config = dict(
    n_experts=96,
    d_shared_expert=0,
    activation='squared_relu',
    moe_layers=[2, 3, 4, 5, 6, 7, 8, 9, 10, 11, 12, 13, 14, 15, 16],
    router_score='sigmoid',
    lr_router=0.00129,
    vocab_size=19804,
    norm='rmsnorm',
    tie_embeddings='early',
    beta1=0.9,
    train_tokens=1420000000,
)
Below are experts of layer 12 (counted from 0) of a mixture-of-experts language model. Rows are named router (the router's row for the expert), down (a neuron's output weights, with its number) and show model dimensions 128-191. Each number is 500 + 40 x the weight over its row's rms, rounded and kept within 0 to 999. Numbers have three digits each.
Before each expert's rows: a language model's description of what the expert responds to. This comes from a sample of Wikipedia text that the model never trained on.

# expert 20
Description: Periods and initials
router:508583445477516517484500550509502467446507501484504595544615461495500544565448498475493502536472476504475444550477512500497536468436516559515499459528461538456512509481452445553447522436516559
down0:482501499483474505501572557497408528502568503555511548504510393517492485502504491497525498544405503504461465525502562504579500424403499450452517522479510492487539516508588459509481527503473506
down1:524551482491519536474582465501515440505500533416502461446601400513464486538603501500500609480466509476558484565544465488509487490561503489529467470527487492475500504473457526531556430523488510
down2:460498486499497533456531505444480489497503523590525500486466510455537460510538477517544499504512512500507500483493486521514459493495510512508566558458508497548487375436512467500476544501489500
down3:504504549480415455471511502527525517471545500521426500478515450497447502502528469490507502423545474516503464497504513513490507472505466501494473489444497509494513553583479481491534509548436540
down4:481513558494492617537495473508523403485473431471497516430506471518480587499447499513526533521487482489526500551505488499508464496527513513502494504408499545493498478514504520486494478517524523
down5:493501493521487502500556499448507589509582515501555514482518516593456507521512481510535515498502468501575510539500509475589504502524601508473443572452497566496573501498513544395511445520453500
down6:542486486485546496466536497482582464525490519381519474492518626507457426484513499478533488442539506498493493539537498494493517542508429503466453480500503501523501519513506504511490432523496499
down7:492472489539507502468504529501577502494523457500517515497485387453501528543507472463501487520363659536575526512533512503498537427529454521498504498502504454498435500453461527469507491507499525
down8:461487529494537487487510566489556482461503501468509501494513472563456497500534500494515611556466504444563502500506500575432475555530450515590500497491520498406497547458523504569498503499510486
down9:503536447461500490465499499465494491550527483477593551493496546508494424582476509494499490496533506488480477556503503499538500458506540466525354510514481468491577538512474517510495491543493512
down10:507499484464509496458537574516459509585492482471506491634495563523467611499546504461513496500604519595519489514570539446491443501562500510482504501501584537519534498492501570472499520587436525
down11:512496486486591525498341499474557472446532475491501486499520516503455475467492518522474532555426525492561479454517492524547416503454497570377520574505499460470518501458473515488481456470568477
down12:489515537424499586494496511500510493499499491500495596470526468509467496496507561471497537499469495500522485500506525503458477420501539503554510410481505527411527494498380507478482502629431499
down13:468495502477448518495522496515512464500450480495505505530569498500497482504511559491512487482487491504587555516495535568363491480537499495503504499461477503506498478465501447497457529548492493
down14:502501499478546504527558477497537481530523515503491501463559475541467491433457497487473521468519506500527519515480470484484528436503533514500560440513486499447472468498497499443479527449430528
down15:420538459467477526568467580449446458534500544514512548513529503624485463511502541450543492489447502530500505527506525497601519462485535410517499499441510507509540462496565506498463547506480496
down16:501409511535500537489538505517485509503597402489445496465593325495530488474490484550505461487500545451565518515499500456498542484546519475501496505486496540528496502499475508510511485550511627
down17:490487499501407500513540490424437472471481486535440466444481501496535499500543501500588500493499503497583509496530493488471492508487508542466523493447514576532570483503499506434470470489497486
down18:496507588518499566496442500505498645547481467524504511580542495503457459476531522506561502488442429468492553485484494507536453481510486492507401483511490507499521489560499568509475411579468499
down19:487500497500520527487547526542539517504501502548450659488538463501506491501549501429483501460561502527531381568564499494495504494509537493501497531494495570409566511420500469501482564574554496
down20:493501485491514500502505508501505496453508503526522499487537536540531485502543477478500497500450399491511498475507512492484523500487514493578502474539505534438545477451482501535488515512491482
down21:494506505487493435426482476512517524482491498539460459491529496532493481500545535504476481475456433489496462445494516472500498499484501479523497497492514503529500503478463491511529475536548495
down22:483475535515523527535502453522575501502542472428575493466516406492536602505501493499496507492446517408440529553498502483540466633475524517446485544426495491480474502509481576495494470510524506
down23:517544514498509558515520500503478435447513497497502639490465501512458567504498494449501509519482497494482502516534497500497486501474497494516490465499500561532506482504493488477497563484469438
down24:545510500472506415500507531519426508600447433500520526501509481514494509518501528497474557515492523486514499504489511501419533467429476543547531588491523496481527468511485476468453437502490503
down25:523500443501503505488502593497427502534561497501493572499513499513505477507518493420515493554459463567496495458509517485596570447452498502518502511513392500473501475526469506486480502489422516
down26:490582537484493469492500496502571596528517469549466444468503499503548504519505446499498533483483475508524575480444515516510468510409499474522500530473503500509508456426564482486486449511504470
down27:559522500494503497646523470415416495501408538499491513514486484600500522498574492500497530489454477474559500503492488511563498477531471506501494538502559551522502488500531495504466520516460491
down28:450589444480501484573504551543418523454505510505504568503611529512552491544500536472497499537430498558501481442569561480596505483488534415512496526491498465463503582545561497486497531500500528
down29:483464594505512469491541485478441490527521505504593452499505500450649558438524489554575503508401485506520488504517504466575501485490569492483557509476506508465499507506481485529530519497498444
down30:518468440476513554390539398493496556488517486503472562543570485492488470540499496478516479490512490580452427572494465465498477524531470455589469550501436496491517481460497490482497547440547597

# expert 27
Description: Line breaks in lists
router:484559512501490519496511477538474502477506521504483448477482520383532523540420503522495479524528517466498567491451498437467489505395533495517521548523500482534519454442515431461504515488485527
down0:466472505498488499504512512496519565544505494527509560558563577506450507487541517515456488418549499500415600505496429506510434498533424479517487502501491439537500557437483516386490569497484513
down1:559503492632507480561492469495597549481497535516517495517497519439495475515490497573503500482518487503492608493516491489490532500453440487609496499498499484448497479457537611488514563527461528
down2:465439496561543503504439460457499512544482532530547495467571582502500494497494433493492467500500557479493520494442482552502529499440488629531500498561453507430526494469515517510532489461502507
down3:451534489612439567484510499522499485449513513515576501497475576501570500496449503453607469489508558489522504480523503502512503433462497518482500567429428514503383501490506613468499535509462501
down4:442477348503517514500503436476509513511434475467551501501501486504325491482506569510505507498482499462518503483486518511489567496588553484518499509477491498519556489502478574562474498566447580
down5:501518502403509461538509497536497494534499509516523502433482489501510489463499500420498444594443481533486564468500567565487496503557465503497500500498503478496454471474542477467452525491446548
down6:433466453483498503457427517521471496521482520497573398492631480500534541500539549516478518497499577495502550478543462489445520489506493416506516495500497428490497503489486495571520522472511634
down7:566507503489505493491524488498492500503536547490499490441505502600494504496511455541500518505466528510503538544498509493645538492515507528512499507452487482503505605498482490475477527457470599
down8:488435498552453476504529491500638555507463439529467507509544440506458523494500529532500526493499484499595526473547496424504508498502608423498550548517511476488517487422524542466546502499503482
down9:498522505471410494482502524544574549561504455502495574422487549478478501498505496507478497476520508511511430587497495492498515510502492592503510506416492451498522501523544479312504494503491540
down10:544506505503439508501503513422522494477464476544501494499476468394504492450505494501492527517529498432490506516507527453499555506437433495490513557495404489463471480515508504500538440476505499
down11:506484546510496489486465490512498411469475464491507466505480612518491477515556513570418475483500495489559384485501594512503476584582495497571439467478478565498467493553496507477475496498509435
down12:483522521500557483571588515502478485538541540501511502538461496467506540447404463425558492488497430423435502500540544401507502517499513499493508354498497497501461431469496509494474513489465522
down13:434543497589498467477492570537482533492471501497504528454513497571540501486562508561476506503501500541500539560517490501452484428507504432489474542492495389505517509503489494415551490478509491
down14:498502457531495496501545506500499495517528502571524476491562416534475476406474503528496532500546505483514509524582502495447521507537495464532505531516500527495479501547482506498525482446429521
down15:473535513561417526503479544499432595532474489530486532542602477534525495489545507495507483489546475537553476522537501552483527498607500452579520509513486512523437585504526501492470511511566535
down16:465460503449496535508504557499479502536439498498507507479445613510588416501475493489590456495500503467499485515498441598511524544501503504526473448548483444449493482490484516443535511493494493
down17:572444552501497447444489501479487516567502504475530484464499503463455440405502462504489470503627467481521563499496458488500497426450515510533508491508499436499499455484463505420507556415552614
down18:508527582554469466453419543437502340505498478500431477525466498508501555477517531472500499420482495506614540507490560499415506502507499518522601457502563460418497486549457418616487475500453497
down19:394502498490499557513653500555512510491486498543460499481505476498597495477521494409532503502483617441562499487501498521499510523572510494498385489533457472473499491488487498515499474512400504
down20:492480501528494463530531499432472534505585525459513520568587578445469525495532554564448464589503498629502493490508546450489491497515441501554487497489465607531468480471476490501496411510431452
down21:498550474557536482541524514616509486505491497498496410460477569509492506501501449503501424488529450586611525495528503571458430453496555466512473498499410509495461442509485481494491499519449483
down22:446546459518532511478491511512499543523507550506568551493543612474478501508558483475490501503514502496509467504487484540539534485477421503534464514494572517479488494445441536479596585552536497
down23:476601513515531514523500478525497504564483501530504568499516501497505509523521475451504550492426500469497478546473451492386443463503466468496497507534507408427518509484520555438489502532480474
down24:506443552489502496513507531500500523446496498481499378509560475508504486482686476505501552530487483496478498557500525474508495510501386502506498487543472499448524463553505501503457462477494484
down25:413499498481446501496494501458573454493629439395499491440559539479497518471444491583495477541500430491598485498487496521498494534546506506576552484446391504517492504612537499436476495500493471
down26:484494490521457501491501497452509582446526488505504534512543490558536492500485538499447509497508441451499468504429466483498473525525501496497596507521529490501495519498466471493460465484496558
down27:458472468510437571517434425478503476557511501500491542469520593452553503556458500520481411492495435388566573497451461506481511490498502501540606436454581528500498450446507457542505542530446531
down28:440538509502402458522564513500501509514489487496488540464501508548442519475506492453495557473497465470513472454527535477541554392543477503565471512481585458496503470472562499530498514442552543
down29:492469499458463491521484479500560464497493501494550514507535478495494500553494469509480494499562554512500502453501500504533501500491518486537528423482506568474532500488549514475489515500501573
down30:533500530561541497446507505526487497499538500498516507558515502505521576500457498494424443497498528498496532532514503481477532466500509443588524519535610504489535504507559503495493521468549474

# expert 59
Description: Sentence ends and breaks
router:486620440497557459534486563472480477487469521489488466493545525491487570576529444569446498458539546520532526507449551533401538417474473509499492513497471542558498514449428509457461471446498480
down0:570487511508498500485488470439577471494525567500487504490495498455527512502508498523522504537436457429602501529488510504420487491499548474501497464525583488404456424501435504520501536551468529
down1:496479500493483505530575497557486491493493603512466548498497425487486462581499448404494437495511528471474512499536519501531570591511493481504398499410516505486495508510448459509514481483509479
down2:515500522496484640506448569489455507502522482500530500527519495481498575600588489515526485455527556473564498477424542492498534486507541463496480492506489495528501520512496531487565497455403493
down3:433506461500500455509554498523531552541569487516553487511449606576405507507478558503502488508549498547436502431524494526590607449504509496494397523496491519523507500485527544467495490488497490
down4:505508490559512504462532509530505457495497503540524517434497490448512479410589496491500362610499532495500463540453572498483447522496446527575506489500505517538529627444466504559565461501464459
down5:553498497457503645500472536447491526509511502501506531555540575504504486496569458510509484531492519516502485511526554556493558481520500507486605503500497506405478587331533501495498502508434510
down6:499496493488511503507534507501507530503518357507491494488537502503543588496491501540502503388521554499557466478500539500475500495505509515531506504537630490522499490497508495494465502503500499
down7:480501527454492526488493575492503454506527521488498578489363432501507499500502456488467495515510554503521525571500495585471501490553493509549436512422504500460561492491436501430587545481508481
down8:489526497570493482490582483484508505483502510512500587501452523502498531575468550510497500467536528515478505326594457489509403496500454491540503545488508489543503468489498512515516520514526514
down9:499487500490546512445328498575501514434524421526563531500506539466509499504487511527436437480378482463510587512496493453512492484496580498465514476495535531522537491459516470472442597568452479
down10:468481513493498491518500496494443479441489483535505504425478404551502501489501538496497540500483492500518506479500509482495570562485500542520496369493448527541539423490601501483509516500489515
down11:554504493517486511479499466427509603503478495566499495485387537495513527470439504539518443517529496515509524501434502534516497602571487498504526491529496501505577467585506501468510491550470474
down12:521496546497501600422494529541428513573456512503507526498504509508617517560556568498541509502535435464528548488414502498466504501394507514522456512500493533551517435513510495503539520497519588
down13:501508498465470499499496501585485481597506464442537562399530469464515491513490504402515485500515510503524509447506502482518502510495516502522465469506490583491587519527522534530460448495532423
down14:515530550504518504508491485504585354512526550457518503500499445499550554477522500492509490492475459351501452503502373501395499499546477531524505411486494520547491495496504468505408501524493489
down15:455511477501500498485501505409558504514521464524500499524564520528417537498538496538453491494481487434471485460406538507489386477557584508482552506504521483484466494522499528416490491490580492
down16:524501486492519502533552495430494461504544478440494470528514516491494496513498474519458503465487510450534469480498501500477492500496492509549422502520544511508531470498509499500428510506490488
down17:446500504500577504503509501474468511507505486505501489574642513434510501561588498507489497503527499470529646516475517538466554500496489502491508505532411510503467532486471402474512487442517515
down18:470497528504532454512449465463497519516535583550501466505502476503411516429511512503474459479504412502602499514497491521450501438505482520503612500458447518517474486512440536511528582507497507
down19:408529487543490552542521542499654522475497519586510504462456504491619510501504500491487514500611464429559496477492410509464581571495500506511507484489462554490495508500480499573583537525502504
down20:464494520515546569502499496501538498498510454506504498513508496550500492495563495502501503484566500502546499500478507575456497502521519615504539510514500498514486505514425497501452500493536500
down21:519484489482502515482495496543502501532526524448497481572484508497438529504569493593500394507515469592555487502508584480455543441466502502522489477496497545428511500500481560532593488543486468
down22:502499434498632441520458480435575496455492468499484498459510445594517503520550444536499627496497495494550438506398496509402475515515554552504517513500444486459496586589442497503494439492562526
down23:499481465515513557515479435493492511507519423502499499471501477394668545502504448422459433545511489502500499469528515500543494597413528504500538469502570513501501489463499488423497563498542474
down24:522495509517465468413458477482502537522490472505496448455497429511539525500527553490493509512548496503480469506503503488501525530509498587580505626507398569507570510463519480506490504501491509
down25:461503520565472568493503410504511506481517582479477501454498477469441509445486540500493495382500493503459513436507446524474526499501483572496518489501461455474440528444477533454494484526473528
down26:434495496384505548494548490490440512512500493485500507500517496504596496514611476483527502504568486358644553586500515509423553511449452464496501445543497540497505509464501510450514504511496483
down27:413499480495551565608569559554552531388505440501420496513531545464516412518503474519500442483590553501507511500455520489518572502480534434487494497515512503484433489473387480433516512494515486
down28:573496499590491523521505530505534484510701492420527483465537468501550498550474505571512525511449513515481628479500508458541521478498474500564507457520513545490513447543544498542505445492482492
down29:503520552497518508561476450506500569485506512498514413499484552494498476502497511467419493527485539568520562544495503535493445487499513494495498473410586494455473500482465460483498502510529562
down30:502587454409504547485563476496447413472501510474514485552558512495489496505533503479544483491498503514537489498499516469418505503496500536493510500487497497517576527499520442405483454499507516